Weights of a small mixture-of-experts language model, trained from scratch on English Wikipedia.
Size: vocabulary 16384, 42M parameters.
Experts: 2 picks a token, a softmax router.
Training: a variant of SOAP for the experts, 4693 steps.
Below are experts of layer 11 (counted from 0) of a mixture-of-experts language model. Rows are named router (the router's row for the expert), up (a neuron's input weights, with its number) and show model dimensions 0-127. Each number is 128 + 24 x the weight over its row's rms, rounded and kept within 0 to 255.
Before each expert's rows: a language model's description of what the expert responds to; "gets" lists some tokens that make up at least twice as much of what it gets as of all text. This comes from a sample of Wikipedia text that the model never trained on. Tokens count by the router's weight.

# expert 3
What it handles: Opening brackets and quotes
gets: " (", " \"", ".", "(", " which", " (\""
router [137 126 145 127 121 157 144 122 126 102  92 157 156 100  98 161 126 132  78 114  95 148 104 141 121 116 120 140 158 151 155 139 152 122 122 124 167 134  95 162 152 126 110  86 110  92 152 159 156 148  88 159  92 149 122 103 186 138 112 106 156 151 184 130 144 108 121 123 133  93 171  95 125 141 137 147 114  78  99 138  82 187 126 124 166 142 106 116 128  81 110 124 129 135 110  96 108  96 114 155 149 113  95 119 146 118 138  94 103 115 157 140 101 135 125 148 134 111 131 118 119 119 149 112 101 138 159 114]
up0 [177 117 125 127 134 152 163 109 117 165 143 147 101 105 139 117 164 167 125 103 126 159 155  90 157 149 108 131 145 160  90 121 131 110 103 145  93 169 149 103 159 126  89 124 161 152  97 116  95 121 157 118  74 103  99 116 146 137  92 148 102  70 140 126 130 119  80 125 129  57 134 108 128 128 137 143 114 159  91 147 110 157 151 128 148 101 132 137 164 138  99 136 127 130 147 143 169 139 110 150 114 166  94 150 121 147 104  97 127 131 132 108 152 128 121 108 138 143 137 114 174 134 132 100 133 107 136 105]
up1 [140 105 131 124 178 132 147 109 202  70 170 130 129 145 124 156 104 115 113 121 115 131 164 132 121 135  97 110 123 184  91 121 103 138 130 120 117 108 135  90 161 131 109 176 111 122 112 168 133 142 131 138 133 129 116 180 140 133 126 141 127 122 111 117 128 148 144 124 127 178  92 150 181 106 133 118 129 102 123 115 137 109 137 175 128 101 116 116 129 121 158 121 180 125 141 144 134  85  71 133 163 140 136 133 117 136 142 160 106  96 118 126 141 114  91 125 178  86 126 122 144 148 128 143 168 114  96 143]
up2 [140 140 119  97 114 136 113 118  99  91 119 117 120 123 124 108 106 118 104 107 126 171 103  94 138 148 183 106 146  98  78 170 119 104 180 113 104 168 143  82 155 136 128 141 111  89 128 128 107  95  94 100  83 118 135 132 133 106 140 132 120 129 108  84 124 132 146 103  94 146 158 115 172 160 125 115 145 116 144 128 129 179 130 121 124 122 130 133  65 113 171 140 115 121 152 130 131 142 112 151 142 116 117 154 140 128 138 121 114  86 157 136 109 114 162 132 145 143 153  84 140 131 119 201 104 149 108 124]
up3 [143 144 107 123 106 105 133 108 123 153 117 105 129 143 164 126 164 126 114 120 151 124 161 121 116  98 130 150 133  79  93 140 124 135 156 132 106 141 118 152 132 118 121 115 108 117 168 131 146  85 130 136 137 141 126  86 117 154 164 102 166 105  97  77 148 215 111 149 164 121 147 143 126 163 117 140 160 168 107 139 141 129 107 124 160 127 122 101 178 168 133 184 133 122 113 111 127 145 104 117 101 121 144 148 132  87 117  81 117 125 165 141 128 140 164  88 156 129 157 154 112 149 105 141  94 109 152 124]
up4 [ 72 122 111 132 145 138  90 151 131 120  89  96 135 113 149 133 140 112 149 121 145 129  94 136 117 139 161 119 117 141  96 103 120 157 112 126 122 124 149 172 155 137 145 114 137  98 118  92 137 127 122 145 122  97 123  87 138 102  60 147 115 119 110 132  91 142 138 106 164 160 122 127 145 115 101 121 114 137 116 146 133 154 174 121 127 131 133  81 176 143 151 146  98 122 103 116 144 124 138 127 148 128 115 149  84 117 100 105 177 139  85 160 140 128 206 115 126 131 135 105  87 154 140 134 106 140  59 106]
up5 [104 143 123  93  92 127 102  75 126 127 126  97 147 136 145 131  92 134 111  94  83 107  95 109 135 137 119 114 113 118 120 149 141 133 165 112 132 136 136 129 136 145 152  94 126 120 142 132 114 129 132 155 127 150 139 145 133 131 164 142 144 118 139 156 119 120 120  81 196 159 168 106 106 123 132 118  92 133 119  95 176 130  88  75 137 132 114 140 146 125 113 149 111  84  91 131  98 143 138 150 138 149 123 183 103 144 139 128 194 169 134 126 114 105 134 186 177 139 112 100 158  97 125 145 127 140  95 118]
up6 [138 153 159 133 158 101  87 138 129 111 147 164 120 167 136 146 122 129 150 110 142 122 138 143 133 116 104 117 129 125 139 122 119 138 127 126 126  82 130  94 111 161 103 141 117 122 124  78 121  77 137  91  69 167 157  98 127 143  86 129  92 125 120 155 126  97 141 161 175 142 129 146 118 141 125  86 159 156 141 115  97 124 134 142 128 112 106 133 135  89  97  99  96 128 144  53 158 112  90 137 156 125 155 104 146 172 165 167 151 166 142 145 157 126 147 105 104 124 127 121 115 123 138 143 163 133 130  95]
up7 [107 107 166 167  93 124 140 122 136 129 154 169  94 138 121 129 139 125 154  98 133  83 148 107 119 133 147 113 110 118 126  86 151 138  95 122 124 126 142 122 132 147 145 124  90 115 108 152  99 140 101 166 134 161 141 158 153 112 166 127 137 126 103 111 125  86 123 138 157 134 146 153 158 139 109 130  96 137 148 132 164 109 126 125 114 108  85 145 113  60 111 142 112 161 128  90 118 153 129 118 151  79  71 161 102  95 132 179 153 155 128 127 117 128 112 115 118 107 140 184 171  75 134 120 103 106 137 134]
up8 [140 150 103 121 143 163 192 149 132 128 130 152 121 121 136 151 110 171 126 121 130 128 138 129 145 124 132  87 149  70 101 132  81  97 105 120  91 135  98 121 181 122 139 154 121 100 146 121  90 115 142 161  85 141 110 135 124 113 118  97 137 129 101 107 151 150 125 155 118 140 133 120 138 138 142 176 125 132 115 191 120 141 144 173  88 111 104 168 126 127 132 103 156  75 125 142 156 120 127 137 126  87 106 135 119 138 152 146 122 135  91 136 145 153 130 113 117 149 183 103 175 104 128 104 105 153 140  87]
up9 [152 130 142 172 136 111 165 132 104 172 116 157 106 116 166 115 118  78 163 105 125 129 134 127 109 116 131  92 148 110 134 166 146 108 123 152  74 102  91 146 189 131 161 154  77 126 111 137 135 133 134  89 156 181 109 170 135 141 142 174  97 118 147 143 127  98 147  95 125 133 100 103 163 143 132 138 146 128  84 107 132 114 115 115 105 120 111 155 114 157 106 112 108 132 124  98 113 143 111 147 162  95 152  95 147 123 136 156 123 121 122 122 122 103 119 141 108 118  87  62 135 130 147 146 111 135 146 122]
up10 [126 150  95 112 127 130 107 136 101 158  96 107 104 135  90 132 118 129 158 116 189 163 120 183 143 114 141 123  96 105 117 105 130 123 119 148  94 127 142 143 115 130 171  91 137 151 117 122 158 146 149 132 129 180  86 110 143  66 148  81 147 142 116 140 155 112  99 107 143 116 133  80  99 126 124 137  98 124 140 129 170 130 143  88 114 123 140  76 148 119 125 120 146 114  92 141 160 132 117 153 141 135  99 158 120 104 136 113 160 135 123  79 105 109 126 145 101 145 146 113  93 191 146 136 142 128 148 154]
up11 [117 106 132  88  92 135 104 143 116 144 130  91 120 160 108 113 105 133 107 101  65 117 105 130 111 160 136 128 142 120 120 147 112 140 113 126  99 121 113 135 152 156 124 151 136 122 114 148 129 124  89 131 149 108 127 132 128 123 127 129 144 106 152 127 146 143 104  72 105 129 104 120 121 107 141 149 109  94  93 148 180 121 121 150 177 142 125 166 124 136 170 127 112 124  58 186 149 133 144 122 136 121 137 130  60 144 192 111 117 177  87 105 149 132 139 116  97 177 130 122 155 123 150 115 103 149 141 139]
up12 [126 116 159 174  85 138 102 129 112 103  97 155 104  82 131 149 118 139 143 124 159 102 104 142 161 106 102 151 135  96 137  96 157 128 125 110  99 132 148 141 161 115 160 142 158 116 141 167  87 118  92 148 118 102 123 157 117 140 125  81 104  95 120 107 128 125 143 134 156  88 131 201 116  98 110 137 139 152  80  94 140 132 127 134 141 125 116 141 130  89 159 155  95 129 115 175 162 166 140  88 125 121 136 139 132  80 118  83 100 114  89 128 156 168 136 125 101 123 140 120 114 126 115 130 131 120 120 113]
up13 [157 112 151 124 128 171 108 136 126 154 103 109 156 124 122 111 127 156 142 106 140 120 145 108  95 127 101 123  71 103 125 126 163 131 168  85  73 112 152 120 138 101 130 115 161 127 156 106 142 126  99 138 173 164 121 144 168 110 130 117 190 146 133 117 186 111 122 152 136 145 124 128  96 146  96 120  90 117 141 140 166 143 149 126 109 120 128 132 123  71 116 133  98 168 134 115  86 129 160 133 111 109  83 120 100 150 112 112 149 148 137  91 130 140 161 123 134  85 114 132 128 140 145 175 124 114 142  82]
up14 [136 116 124 166  99 160 156 126 146 120 130 144 114 120 138 158 106 183 136  93 156 104 121 118 116 140 157 127 160 163 122 117 179 167 145 157  82 125 153 104 127 122  99 179 113 124  87 131 126 148 132 131 136 136 162 111 127 120 153 130 103 107 105 130 154 106 149 140 172 149  71 139 135 161  83 118 130 121 138 128 145 161 156 133 117 128  96 133 114 159 166 120 111 124 109 190 116 110 111 115 128 124 134  96 144  86  84 144 144 124 118 158 117 122 126 120 115 108 182 172 109 141 158  79 107 113 147 125]
up15 [110 165 121 103 135 156 102 140 121 129  82 110 118  82 106 134 130 174 135 120 123 141 142 144 128 120 154 161 110 136 134 122 149 168 158 128 126 147 114 128 154  81 145 133 118 116  62 132 151 137  52 147 134  93 122 142 104 134 124 133 142  99  94 118  75 137 133 110 112 156 114 144 129  84 114 155  85 137 115 142 135 127  99 130 128 116  97  81 133 165 149 110 168 175 122 125 130 130 150 106 160 144 131 156 136 119  58 137 128 138  83 132 112 137  85 110 161 138 112 118 158 130 149 128 105 114 110 133]
up16 [139 109 155 125 127 157 155 119 143 118 106 115 130 127 103  74 100 149 187  88 142 149 113 135 134 112 150 106 151 129 121 116 126 142 118  95  98 125 148 128 157 140 164 115 104 185 111 135 120  83  59 121 137 107 165  87 104  98 123 129 146 120 105 114 163 142 116 118 130 141 141 181 155 141 144 133 138 111 161 137  95  88 142 163 128 131 106 105 104 100 123 132  67 104 162 133 167 127 119 131 136  98 124 131 171 124 116 132 119 125 131 112 147 167  95 138 173 133 156 138 118 108 156 123 128 168 106 105]
up17 [160 116 131 160 133 100 141 106 137 157 192 123 171 141 109 126 108 108  93 116 116 105 129  93 127 131 119 111 146 120 110 135 172 127 191 106  77 145 124 132 149 143  96 115 164 154  86 163  84 128 116 111  96 127 125  96 120 124 158 127 140 127 131 108 131 183  76 160 121 100 134 170  81 108 116 128 165 142 150 117 131  78 113 141 169 106 130 104 115 111 122 144 130 133 132  91 121 140 125 128 115 129 124 147 144  95 121 159 132 161 103 119 181 111 118 132 110 156 122  99 168 127 155 109 126 132 145 141]
up18 [139  79  91 117 126 112 125  99  95 161 160 121 130 143  89 129 124 103 121 122 144 130  95 150 142 107 127 104 126 166 109 104 123 104 141 136 113 145 135 175 124 151 133 130 159 148 134 123 133  67 114  89 109 105 101 100 129 122 101  98  89 137  94 136  83 129 104 162 156 121 128 114 127 142 117 123 139 147  86 166 107 129 134 148 112 151 118  98 163 112 146 104 139 127  93 145 125  64 133 172 200 150 120 127 144  88 126 120 132 147 152 137 159 151 117 163 133 116 126 140 166 130  81 147 123 100  95 121]
up19 [128  93 155 109 136 167 122 123 130 102 109 101 152 102 120 140 160 120 130 176 132 145 161 119 165 137 132 130 135  81 166 145  62 147 133  99 117 131 131  74 122 144 118 152 128  91 151 115  98 132 137 129 145 162 171 128 159 106 117 129 153 116 111 148 146 151 127 127 113 123 133 169  97 128 153 135 129 120 174  89 113  94 143 116 108 171 101 177 139 136 182 129 129 159 127 157 170 112  83 130 124 128  89 150 164 107 142 137 133 132 115 105 129 139 126 158 116 122  89 100 143 142 121 136 160  84 105 102]
up20 [ 96 131 138  75  96 155 122  87 163 155 127 156 140 135 137 121 123 162 110  87 153 150 126 108 123 148 140  98 154 131 112  77 150 103 149 148 108 109 100 137 128 152  96 105 135 115 104 132 161 171 138  99 145 111 124 108 107 127 155 135 132 122 104 114 141 144 167 120 139  87  97 124 136  99  90 143 113 115 153 141 124 164 113 138 169 124 117 179  98 132 143 121 169 118 108 136 127 157 118 139 152 107 136 115 117 162  91 150 187 162  99 134 133 104  86 151 131 134 182 123 116 119 179 157 131 113  91 127]
up21 [135 142 111 167 131 125 129 146 138 112 126 177 136 142 157 143 126 144 119 148 166 148 129 130 181 120 153 147 112  73 107 127  92 153 157  88 134 114 118  98 112 101 181 128 129 151 151 117 130 113 131 124  92 113 151 127 167 113 137 108 124 146 116 152 151  55 103 164 123 116 102 129 128 128 138 100 125 142 152 145 108 154 165 109 104 110 126 127  94 108 137 150 135  66 130  89 101 120 113 108 164 112  97 132 176 138 123 104 116 134 112  98 163 146 131 128 120 161 159 111 107 136  75 159 144  87 122 151]
up22 [130 159 144 123 165 183 101 186 121 110 123 126 129 128 131 107 146 129 140 108 105 128 172 144  98 114 118 162  49 138 158 128 138 157 105 106  73 129 124 110 147 131 158 124 147 106 134  98 115 155 131 171 104 126 136 101 114 110 159 152 117 168 100 141 137 117  85 116 128 138 113 114 149 106 162  68 138 152 181 154 128 127 132 103 144 141  87 134 110  96 126 140 143 130 121 105 149 113 149 125 150 166 103  82 149 151 159 140 118 140 119 176 135  95 101 115 150 135 110 124 157 144 115 132 118 117 127 128]
up23 [112  71  78 142 105 118 152  67 116 136 108 105  90 145 128 154 115 149 150 109 127 180 148 140 117 129 140 139 163 136 112 144 118 153 159 136 103 121 128 156 143 115 161 139 130 116 159 167 161 124 113 121 114 102 140 166 144 130 116 121 153 112 114  99 135 145 112 106 163 110 152 140 162 128 147 120 143 102 153 135 140 137 105 146  99 137 115 147  98 154 129 127 128 107 102 191 163  98 112 103 118 124 121 126 103 121  93 129 129 144 126  75 189 133 172 149 145 133 189 110 163 147 105 121 145  89 145 120]
up24 [133  83 184 132  95  63 126 119 149 135 126 100 129 140 157 140  90 127 138 104 123 156  99 121 163 165 112 148 108 107 140 137 110 121 130 151  93 137 160 148 127 127 143 150 104 133 133 136 148 159 118 157 135 127 152  74 160 174 126 127 161 129 158 118 177 137 156  76 148 164 128 147 115 131 135 122 169 122 123 110 123 137  89 151  86 126 137 189 168 102 125 156 138 107 127  91 128 155 116 119 132 110  97 127 119 111 149 136 131 117 118 136 116 136 134  84 144 162 103 119 147 158 107 137  95  95 168 133]
up25 [ 91 142 123 124 132 124 150 131 117 126 112 146 129 118 155 113 109  92 124 117 114 122  96  98  75 138 139 135 153  97 163 146 146 104 143 152 134 155 124 174 119  63 136 179 131  99 103  99 146 130 134 103 119 127 119 136  86 150 139 195 155 106 104 128 114 119 136 109 104 124 170 150 129  90 149 132 130 145 141  97  87 149 128 149 130 146 138 123 145 144  84 127 156 110 131 161 125 126 110 127 142 173 144  86 117 175 100 147 162 139  72 168 122 154 123 123 131 122 140 193 134 109 124 120 106 120 137 154]
up26 [133 116 149 104 124 123 102 126 114 145 116 108 154 133 114 104 115 143 111 107 141 154 159 110 169 107 128 154 125 117 122 156 159 129 152 126 119  65 176 116 150  81 191 154 143 119  96 119 101 101 151 105 149 155 153 120 147 101 148  90 136 133 115 145 116 111 112  79 122 119 186 129 148 103 148 109 119 129 106  78 123 118 138 148 135 158 139 136 105 132 114 134 101 115 126  74 115 123 124 119 142 116  97 102 118 136 101 102  83  90 133 110 117 104 159 134 146 136 117 121  78 154  65 159 137 123 140 167]
up27 [103 155 156 131  67 143 119 144 122  93 134 123 120 140 127 132 128 166 133 104 154  84 120 116  85 109 128  96 115 121 128 155 119 120 118 163 108 101 168 117 152 122  97 126 127 115 128 116 185 140 143 111 164 112 124 115 131 166 152 168 108 133 142 153  76 148 113 142 149 142 127 131 164  98  61 148 109 172 146 146  96 130 136 138 146 138 122 105 146 139 151 114 117 137 107 126 200 135 162 147 141 112 100 126 122 160 109 125 145 114 138  88 164 144 130 114 185 146 116 151 146 130 122 144 183 115 134 148]
up28 [133 104 106 112  98 131 125 119 122 161 165 134 128 153 125 167 127 110 102  96 103 128 129 122 156 153 125 134 117 150 107 118  89  91 143 127 127 113 129 123 131 157 146 179 112 116 113 131 134 127 153 144 137 155 107 156 137 130 155 111 143 153 146 111 165 151  76 131 147 147 137 154 115  89  89 161 127 107 137 130 185 124 201 144  94 152 140 146 189 109 168 126 103  80 139 117 138 121 117 132 120 118 143  96 135  92 110 100 151 164 124  84 195 125  83 115 135 105 126 157 129 129 130  93 135 124 126 130]
up29 [183  97 142 120 101 139 114  87 166 136 135 165 132 113 124 123 154 108 128 102 173 157 109 101 145 132 139 150 134 162 178 174 133  98 101 110  89 146 118 144 173  80  93 144 110 128 138  92  92 157 163 151 119 136 111 154 166 140 131 118 118 147 117 127 115 163 125 128 151 128 165  88  90 102 121 126 123  88 136 163 154 127 105  70 111 134 121 134 123 130 131 125 120 153 128 163 125 124 142 123 156 147 138 144  85 118 140 156 131 131 108 118  95 178 111 139 122 145  77 151 151 109 115 127 111 127 130 163]
up30 [155 165 145  82 127 135 134 123 147 107 121 150 143  91 130 117 109 132 100 115 155 126 136 127 145 113 115 117 158 107 120 106 202 174 115 123  84 170 152 104 119 101 160 145 119 162 110 116 139 112 101 122 127  97 138 107 122 147 111 122 117  99  89 115 180 135 110 124 135 147 131 140 135 152 133 139 146  92 150 137 157 113 125 133 118 105 101 151 128 116 135 133 124  81 128 173 154  62 120 137  99 134  94 157 148 137 129  59 131 158 143 104 122 108 116 150 132 125 140  86 133 144  67 155 130 113 151 161]
up31 [105  96 106 156 125  64 132 117 120 150 147 127 150 153 117 178 130 120 139  42 116 144 111 134 148 128 164 137  90 121 127 185 109 187 144 159 105 144 142 122 132 140  77 109 128 179 118 114 142 119 152 159 100 125  99 127 122 120 138 132 132 155  80 133 157 157  96 125 148 140  82 134 145 145 112 102 150 129 101 101 118 126 120 147 141 125 128 133 113 114 122 107 104 122 144 124 147 125 116 117 133 150 100 126  84 131 149 155 184 130 103 125 139 114 137 132  82 120 102 121 130 126  78 111 152  98 141 141]
up32 [132 132 122 149 137 108 102 133 144  85 111 152 107 111  91 129 171 128  65 131  93 120 124 114  78 145  87 132 100 129 125 125  89 163 130 159  89 130  76 141 169 127 127 135 152 125 135 140 179 118 129 105 105 125 156 114  98 133 144 129 113 130 140 143 128  98 132 112 176 111  74 128  86 119 138 117 152 145 105 110 143 110 157 156 125 154 101 153  74 150 148 138  83 138 148 157  91  96 123 145 130 145 122 159 133 129  86 146 121 141 137 109 166  96 119  92 160 136 132 123 104 136 109 136 144 131  85 105]
up33 [181 151 121 107 110 110  80 143 100 143 169 134 126 142 123 118 143 138 133 106 153 155 121  67 127 135 104 129 161  92  97 121 113 125  80 133 135 155 104 112 123 107 134 141 183 163 103 147 144 158  72 113 117 146 149 113  96 102 141  99 121 111  97  89 154 114 127 109 148 117 126 131 104 118 145 116 119 139 144 132 131  80 120  67 143 149 127 120 140 122 142 151 118 140 188 131  97 147 146 104 116  69 115 114  99 148 157 114 117 147 125 133 157 106 134 118 134 131  68 166  97 122 126 122 114 152 132 146]
up34 [165 140 130 116 113 138 131 138 118 138 170 130 165 146 152 115 150 148 131 155 120 175 144 108 140 158 110 104 106 120 111 128  94 137 165 130 104 146 148 141 107 111 134 107 196 161 101  76 152 150 122 105 150 138  97 106 105 135 144 150 123 132  81 102 141 216 106 114 171 130 138 101  84 136 103 117 103 142 104 128 123 137 124 129 137  95 137 134 155 156 100 187 129 127 117 141 121 160 130 157 142 125  97 120  98 122 117 126 119 133 173 119 134 110 196 130 134 161 150 141 105 121 140 124 113 126 126 146]
up35 [189 125 137 150 146 138  88 111 143 151 149 140  75 123 131 111 107 115 162 120 105 125 133 122  78 116 175 150 161 149  93 143 127 145 163 125 104  94 141 190 126 103 159 165 128 125  97  85 127 121 153 124 158 124 103 165 161 119 129 119 132 132 146 167 119 125 141 141 132 123 144 146 112 125  96 138  93 114 117 172  80 132 126 123 121 129 128 124 137 155 145 154 125  89 125 152 106 156 125 183 128 159 127 101 137 151 125 100 104 160 124 191 138 124 133 135 124 145 120 133 125 165 154 161 110 109  82 111]
up36 [ 95 108 105 131 163 137 149 122  89 139 123 103 156  89 128 127 146 141 128 155 113 137 105 153  94  93 123 106 112 111  63 134 105  94 150 134  98 123 143 160 128 113  94 118 187 156 143 135 123 122 140  98 129 152 123 132 166 133  85 167 140 137 199 130 151 153 141 124 130 114 167 145 114  97 150 138  91 125 136 125 132 156 159 114 104 130 108 120 102 106 154 141  93 143 138 136  96 124 154 128 149 148 117 106 126 119  86 154 147 197 128  99 131 140 104 113 110 102 165 145 133 134 169 170 128 109 122 148]
up37 [159  80 111 140 118 148 132 125 163 169 130 106  73 130 144 130 116 136 115 127 182 179 103 140 170 133  96 149 141 116 103 132 157 104 154 107 144 127 164 126 127 119 135 107 130 105 107 154 170 133 158 107 131 148 148 126 110 128 125 121 129 145 128 101  97 157 106 202 132 147 161 182 126 101 147 153 133 151 107 121 109 112 117 165 116 172 113 150 137 161 167 137 117 129 141 132 130 149 119 111 138 135 122 127  94 138 128 109  59 137 111 155 130  91 112  79 103 130 128 128 153  90 131 154 146 113 106 146]
up38 [ 87 132 143 161 135 140 152 123 150 113 177 131 119 142  98 132 112 124 118 148 132 129 186 121 169 114 124 145 127  94 139 135 125 155 127 126  95 102  95 130 113 151 133 140  97 115 135  79  81 100 145 117 162 125 181 126 113 120 134 176  96 107  96 121 168 148  84 140 134 136 129 117  68  89 118 167 132 121 123 139 122 117 138  89 138 114 146  66 129 123 124 127 140 124 147 164 102 134 130 143 161 150 134 117 125 177 127 107  93 105 136 152 153 112 106 192 127 113 118 126 178 135  93 124 133 144 134 116]
up39 [113 149 118 107 146 116 123 101 152 126 135 116 104 151 134 109  64 125 126 139 147  85 103 106 141 113 180 149 124  72 108 111 157 152 118 132 129  78 107 105 139 129 127 125 105  92 113 132 126 150 139 156 144 143 128  74 109 128 118 128 132  97 120 148  77 117  63  86  77 135 151 135 150 142 122 160 147 140 149 109 159 140 177 125 124 112 145 149 129 136 185 128 130 155 126 107 115 114 132 139 192 155 115 117 118 158  94 122 119 143 107 105 116 112 124 183 115 120 126 175 123 126 130 121 125 114 154 113]
up40 [ 95 126  86  98 140  78 120 121 154 142 145 140 119 151 116 148 126 105 113 151 117 119 137 145 202 112 101 118 114 143 149  91 106 171 148 136  95 141 163 156 131 187 166 123 137 133 135 142 116 126 128 125 142 150 172 139 139 142 171 120 146 124 129 144 146 135 128 116 107 116 145  85 138 122 103 138 118 115 121 132 136 117 107  94  85 135 138 100 127 140 160  88 165 132 172 158 128 166  84 163 140 147 164 169  96 138 123 101 166 150 139 150 169 126 141 112 158  91  89 148 161 147 144 126 122 130 135 152]
up41 [165 100 121  62 119 127 117 129 106  78 139 133 164 106 128 123 112 141 129 136 169 125 143  78 112 108 107 146 188 134 114 122 108 133 112 134 109  97 164 149 111 153 120 155 131 104  91  91 105  99 160 117 117 122 137 133 139 100 160 143 121  83 110 115 131 143 141 157 106 110 134 183 137 140 154 128 117 145 142 149 110 148  90 128 135 118 111  90 120 117 150 172 120 130 140 161 130 166 153 144 192 177 166 102 123 103 152 145 159 152 104 139 126  91 132 142 126 135 151 146 169 129 132 102 155 125 123 139]
up42 [151  77 145  92 131 142 159 134  82 105 125 153 155 129 159 129 139 116 163 129 131 175 101 143 100 121 123 155 134 115 157 146 120 134 102 128 130 172  58 115  81 106 152 127 106 128 109 128 137 137  99 128 129 119 118  87 130 189 167 121  82 113 141 138 132 128 101 152 134 112 115 165 108 108 123 132 166 138 178 126  96 144 129 125 102 129 111 133 131 127 172 100 149 141 126  68 132 138 107 159 134 111 127 137  90 130 106 173 171 151 123 146 154 154 149 143 145 114 107  91 125 113 156 147 109 116 107 127]
up43 [126  96 174  94 127 139 110  93 108 166 133  80 150 113 127 141 125 113 114  92 184 154 119 132 120 134 108 138 107 124 161 116 100 126 113  76  81  93 157 146 146 150 132 140 133 118  98 143  96 140 157 117 149 147 158 120 122 186 155 101 109 126 116 140 111 135  93 112 130 159 190 153 129 128 144 127 161  75 125 132 139 128 165 105 152  95  85 122  95 127 124  92 146 101 144 140 135 152 109 146 157 123 131 147 123 111 118 132 112 172 111 156 159 124 124 135 156 152 111 125 107 127 166 160 147  98 112 153]
up44 [148 101 146 176 152 145 128 138 110  79 146 168 155 145 127 126  82 129 188 129 133 131 127 103 115 137 129 125 131  95 162 145 127 128 140 105 128 128 116 139 128  87 146 119 134 111 151  99 128 127 110  74 136 181 148 121 121 153 121 108 122 127 116 133  86 117 135 104 160 123 129 122  86 124 157 109 112 136 123 145 115 162 132 150 127  91 158 123 177 111 118  94 133  98 171 124 149 132 144 160 167 142 128 134 110 155  98 109 169 133 130 130 131 166 120 112 170 103 100 120 105 214 127 149 123 119 128 177]
up45 [126  88 164 123 101 125  98 118 139 168  55 141 116 110 140 136 139 120 137  94 151  96  65 112 173 127 122  70  88 145 148 117 157 131 134 145 123 139 144 106 129  91 124 155 129 151 121 132 117 128 128 126 158 125 156 129 104 109 139 151 164 123  95 128 140  99  87 121 175 156 170  96 126 135 145 130 135 145 153 135 125 112 120 127 135 155 131 147 110 121 110  96 119 129 160 186 137 127 138 157 140 126 102  88 149 159 102 111 120 135 136 144 118 154 109 119 115  64 135 124  98 118 134 140 111 152 188  99]
up46 [136  99 151 150 112 127  92 118 111 154 112 162 126  69 120 171 146 142 125 123 106 162 113 101 107 134 115 125  89 156  97 154 111 146  92 131 115 120 101 210 149 134 137 153  97  54 152 141  99  90 126 146  85 138 108 130 128  92 139 163 104 155 108 115 125 115 132 179 153 159 131 110 116 121 130  90 119  83 156 119 106 143 146 141 110 143 129 134 150 132 116 128 154 157 133 184 113  99 176 117 149 152 143 117 131 135 134 131 139 163 150 126 102 151 126 121 148 141 116 131 142 149 101 143 133 143 127 108]
up47 [133  97 171 116 144 141 128 112 124 113 144 164 126 154 121 102 144 133 123  73 108 147 109 139 142 152 132 109 106 130 127 140 132 142 127 134 116 110 118 164 175 133 133 136 152  84 120  98 131 107 165 145 127 130 118  57 111 100 102 132  93  96 133 120 152 136 156 157  99 117 114 174 124 118 128 130 141 118 152  73 117 144 144 118 107 113 131 116 180 115 161 135 128 168 127 112 150 154 139  97 132 148 144 103 141  97 137 145 190 155  55 153 141 134 113 143 148  82 127  92 105 162 106 131 164 120 143 150]
up48 [123  94 141 102 167 125 118 170 110 116 174 136 156 128 124  84  77 127 134  94 130 145 115 120 101 109 113 172 146 117 152 143 139 143 141  95 102 107 131 152 126 112 149 175 121 131 177 120 117 149 139 166 103  77 120 181 134 103 112 146 141 144 122 109  99 150 118 128 134  96 143 123  65 120 145 174 153 155 167 107 127 139  67 121 134 108 133 134 121 131 127 111 139 120 123 140 158 121 124 169 106 141 133 126 130 101 123 142 170 155 104 129 129 101 124  91 110 116 130 109 135 100  77 149  94 144 169 125]
up49 [ 93 131 146 131  82 121 152  93 166 123 128 131 126 148  97 151 132 129 147 136 108 143 118 104 135 129 134 117 116  74 114 115  80 117 137 144 118 152 134  91 198  98 121 140 128  91 166 120 165 148 121  85 119 134 143 125 127 160 107 149 117  97 131 110 162 123 141 169 127 116 155 111 120 108 150  94 106 128 129 136 127 103 111 126 123 115 132 116 100 112 106 141  98 129 125 172 131 123 172 104 153 158 131 135 167 173 170 114  92 124  87 106 155 154 126 138 140  85 148 117 207 124 117 129 128 169 111 122]
up50 [168 122 122 152 145 154 139 120 137 117 134 148  39 153 156  91 125 123 140 138 122 136 109 147 114 161  94  78 149  99 107 120 165 154 155 110 128 130  89 100 157 157 137 133 130 132 135 144 102 132 152  70 102 165 118 189 112 103 114 106 103 132 122 155 133 156 134 120  94 114 121 126 123 139 126 108  96  97 188 118 128 130 129 122 144 143  87 106 109 125 137 115 139 108 122 134 110 120 122 111 118 123 127 176 139 108 161 115 158 150 147 109 150 118  93 145 106 103 170  96 130 111 125 167 146 145 128  81]
up51 [132 123 126 134 133 126 132 152 152 104 142 129 133 114  79 154 105 122 124 122 143 149 100 121 126 147 127 116 119 172 137 105 106 167 162 132  86 159 144 162 144 120 162 110 140 106 115 151 154 122 118 111 146 114 194 148 144 162  93 157 135 106 121 118 121 154 134 117 148 166 177 140 120 129 149 173 106 120 144 153 139 117 118 116  99 172  69 172 107 153 102 146  62  78 132 117 121 129 123 105  83 169 183 132 149 127 126  99 116 120 131 121 131 122 146 104  98 148  92 118 133 140 137 131 128  81 124 110]
up52 [142  82 110 128 150 115 112  99 154  95 109 109 111 107 131 132 135 126 149 105  99 138 102 101 107 155 134 133 106 144 129 154 162 164  97 116 132 137 107 146 148 151 180 104 119 140  38 112  94 119 127 127 120 150 152  98 102 124  84 158 170 123  98 154 108 181 136  82 139 142 140 127 128 112 106 158  93 103 132 162 136 132 175 132 113 166 129 111 119 186 105 119 112 134 169 127 129 143 155 116 103 106 118 150 113 125 147 107 128 104  94 148 124 130 110 120 138 157  85 126 111 133 119 166 138 152 125 150]
up53 [143 100  96 109 126 122  89 118 161 104 126 119 109 142 126 157 148 120 141 164 179  90 136 121 143 106 114 111 134 156 134 118 131 130 156 172  82 129 117 125 150 148 131 106 113 102 146 105 160 132 130  91 110 101 143 105  97 114 122 153 155  92 140 137 126  80 167 125 131 123 137 158 124 126 109 125 127 120 104 144 162 156 163 121 139 111 129  74 164 121 154 109 122 173 149 113 125 135 152 174 135 142 103 143 167 142 166 150 153 138 132 152 176 184  97 148 117 127 170 169 103 129 127 132 146 116 122  66]